Weights of a small mixture-of-experts language model, trained from scratch on English Wikipedia.
Size: 11 layers, width 256, vocabulary 26445, 19.1M parameters.
Experts: 2 picks a token, a shared expert of 128 neurons.
Training: a variant of Adam for the experts, 338M tokens, 4609 steps.
Below are experts of layer 4 (counted from 0) of a mixture-of-experts language model. Rows are named router (the router's row for the expert), gate (a neuron's input weights, with its number), up (a neuron's input weights, with its number), down (a neuron's output weights, with its number) and show model dimensions 0-255. Each number is 500 + 50 x the weight over its row's rms, rounded and kept within 0 to 999. Numbers have three digits each.
Before each expert's rows: "mostly gets" lists some tokens that are sent to it at least half of the time. This comes from a sample of Wikipedia text that the model never trained on.

# expert 1
mostly gets: " P", " M", " H", " R", " K", " T"
router:513458512422543504595420530488452511477492540450541447463524507467453515417444461543443383500600498544489482558448599503466449474460558487450436512516550468429418562494574443474464600500463478552495456500474531507525510560531506543438522487536535468389499519480484572502598569543569491497506518492455539599517458549555485568457527474465519548468455586456498531523620525462500540463471344478490542546497600522556576473477517481524547465558564485525575546488610573482461464522537580423547436533578443486414513579534512499578455485567563668501555557496458533508593511405635575524429493560517537484504525451564457468559551487505485502449502551533502510569529475539521496510597404473470514576483493467527473523466480523493525494550508458430478518527435481421484543637514514
gate0:474486539507411518438498516508531454496475596453521470579531497563576559528458398534461470543514465428504503483460434512547575464446545425527444477483573576462487485464424447479526427511592533548505436428568393486507501506442472557478551544541444513408424411480538540484525507487529499469604525559507487471470468464562520541512493495479553473492479459610514450506496459577578462481551408510520546541474541477485457547579536563433424496438511534513356550413492518464534451627497567450516581562565520424423445561509527542558579423522536483465591432507486513499530548456518633522501451578416432573394452547517591432579456523501493518442440485561389489486518455513406536550555526505463501419534478491502560478530517461436531474504412539535509456487443469487558433550487534
up0:536509529545451501526480451386517515564494493536456481407442437473452423453556505493428420442576538523492461525599515540525495539549459520497576473594593448527491460450456472443530447574522510476472515572473467509521522559489460460420462535596576513535403466556474465451534464487452600540459490477502528447458498516475541476372478499426533608453535463426493494480507412532587495447502495508477451504483564473456573557509529483434575508512463418395529570476442466512432554439573582553550461563494409519479596554493528464484492582456438515456576469516496400535409520469408498418455434484531499529516538523406511469556495466518459487574490473542500519371495595459531583541494582477484523456506468521522434481433443541488496521437372430472410430544535446492457548580569507
down0:476549535460481552498390481455524454476496472441578574476581486550493508485538415555511529496604546446580401478550502499447483502460470565468443553459543489528569521585502364554493485526542504529496458543526456556491418517449456584496554537404478396427465510483491554555553486527594444487510601523437504541544494523495518547459498477463464499443549518461626572503484508466481500491514416508516498512511524572581650492528563473446569551560459498467474472492525582482505453476504469480568567481459425499494534415441511575479558465532479424409445507501547420304496604502568567543532556469583524420477487433503541532534517466469417499492512457462492422450450486418514484447470464535505482468422504469488504485499415480539478497548507402445463536438565495409376509529447500

# expert 6
mostly gets: ")\n", " had", " States", " has", "}", "\"\n"
router:497497402526515467505558418576398490500545587519528527535513535573439403538504521494467527602550454495561490501453515431505473543427477445456558629538457628505481561548392422432479558540456559530549537481634514565448485397498473546570476498531528587473520460419512433445511570556470489506442480535553503492532550496499557502546507500470529492500454447510531528512556422502527524529434506515463440514520474547492398539438559498545566527523541509560416585487536500530493552581466583422475537480543557529445457565520383548461511548601513463545551546488577489465477508601557507503546494408487518477411472537511450465475471462477491430487383568573395470559469380488494492510409495438452549586476504473512576575517547491483493480503480608483539449475484575521508495465452423
gate0:451519501464400422507475482486501478493474365464473447551572533481496509565573551493558491500498453499419602593525547523495493564545453430483418613510407524510520534510555476472475575460465469421454509470658466548555565444479560532477541519494471536498570512538523529483468471512574486535492540481619480620479334527487498555587465473455481484603592459471570508440490494436532522476538459571489475535573506558574476543494469471489491447454653485545489492525476498474458438575552528480446510524541497503482451579448532584525417518517595443475452408508475441355530491562548540454578428489493546465438461415528438512495597542483466506442542501568518524465499528445504563451399518484486529445500512539484601437505496477479468534548529507450519495529462468473414467550507539
up0:520645527535503512475468463436497469501491480481505548499500499498527480530632420423431538556553579520507511485504471575555475473419474490578515536419478533516471520463442435486399561483500541627432389508494541590490595536503535493510520519491530466484438524512438433532447531560526493454487482478550444538439411543506465509582599470529484438490632520510494416599528485445400504473576410532517551485607466588477522507464474365511512537462569491541522456526390453508499493511529456481377572517387483530524511500512518480522480491514523435442544509576507430404553539571482520481515523440500483497379445559471433482528444551474514467536515454457460547457473443555434654513544439429530478525472442461475513455534480547371465485468493453493506467470478537590492496538534453
down0:505505515516528498498558516490518495473537482483567543518500466480528509458490530408510501501621559528557528476508525560486461489447540529493538432565447384436478556501442563515555533566533543588434491477548521358536507547475480423544463450605509488472393555462475562445422490444497540463533477571498518550507482467390569402430422526602460502474464531501467494462432564521443553577430521468574421504544526510472523503399483383487462463503508546504546564430493551482544472480370483455487524565430498543568533569540509500491573580486575500519483584478516513390535472567503514529483473506470449549541559529485456430477448441415383454560511486535407582521590502465507605449643526433447468505560475416429445516443429521477448514455531495583516481395485493498484484478523497

# expert 0
mostly gets: "th", "born", "ation", "10", "ated", " known"
router:458538595551469528523506588518482505527502430488470503424478586533434460489492539557492591479416494447535510496572425442533529592449482499463473504485539569516510448572511546481481455478448453544461477582510514489516485467539414429594553520467482500389429474541515519550545422468521585522491501524595434490474403533633422481517488525466506530482574387408518528546536538459495562501624617513566488483447501489550514429529492443491441457500515555601501541380510504563575440490547557558488573565526460451512472446515490503417557401559497514545441496494448538483477477516452400503592454591581555457586426532504583471450529417522537481504529558535401414494462550446500583465479483497476530489529523585485529493494512415573459446567524495513464526423551435453452432496438484
gate0:455554467479460568510461521605424519517491478486536504491368455499491496432474546442532477519566609509478514405463482518570480519450586474467543512508539578538550413438449441578527507442538533560439522553596496379590620521421576525509455575516496506472502464514549532643498517512447470516548492511525572603547492405530544487449531497384427574593534427519478527449544544458455531439499510400543568477553509514572420460552517507470483500620544513577430558610470510549517432579485457515431484538507439580526491442508511518440442523518592432565538502477542434449488493481523473512520561508494451555556590522477515560516438552494492511563520454466492489476465465543498468544565525465550486508511472418399410491466409489544491493562473526476438488491567424519580542547509537
up0:542471528523423559470438482485522408354467546483511438523554563517587598511499470512561539517490463432359505495414519499468417447618544476558494466423493580486442475433466516548450502470502473587540475387523564499466460421488519552534492468544493536404441440491502486528523489464471444439458568587511440446546522591519586473471518484589477549507448518466425473510546522474510524481438471577371543490496543452504516472454450466483488524441479542486451468389561554560446467558487468424507541422575620487484437559484456546498541549559502555424544523392493591516446505517477504487468452546477484428544553530452471457477542500527496458455590514550453473474550428557523583396471526466427543497463453452420577448474436516497510531438477550595462517486478530452491401539569468
down0:468514453455445454501469565527476572507556535405494532444521525420425552532456528441500470564441526382598552586535570564517490441559491467519458490534554460472461482598486626476480479539614489490542432582551518492518522508461481499492526457413535444498502508445503569374577493546413534506541495445556473519461438507506559552552512521413573494466487540527487470424445491432582499382401516432518467564562437486546627476510465507493526555479476488512626582627493464514502472653546489497528511490528508475573537421463557521423494506524535499509518522488471490468515492439510515500535500628462562517464427487499588475621503465519517522536431524447538468425532504410553564406491433451502476529542590474553522478505482490539505544459511426452575534513502487422544565496458452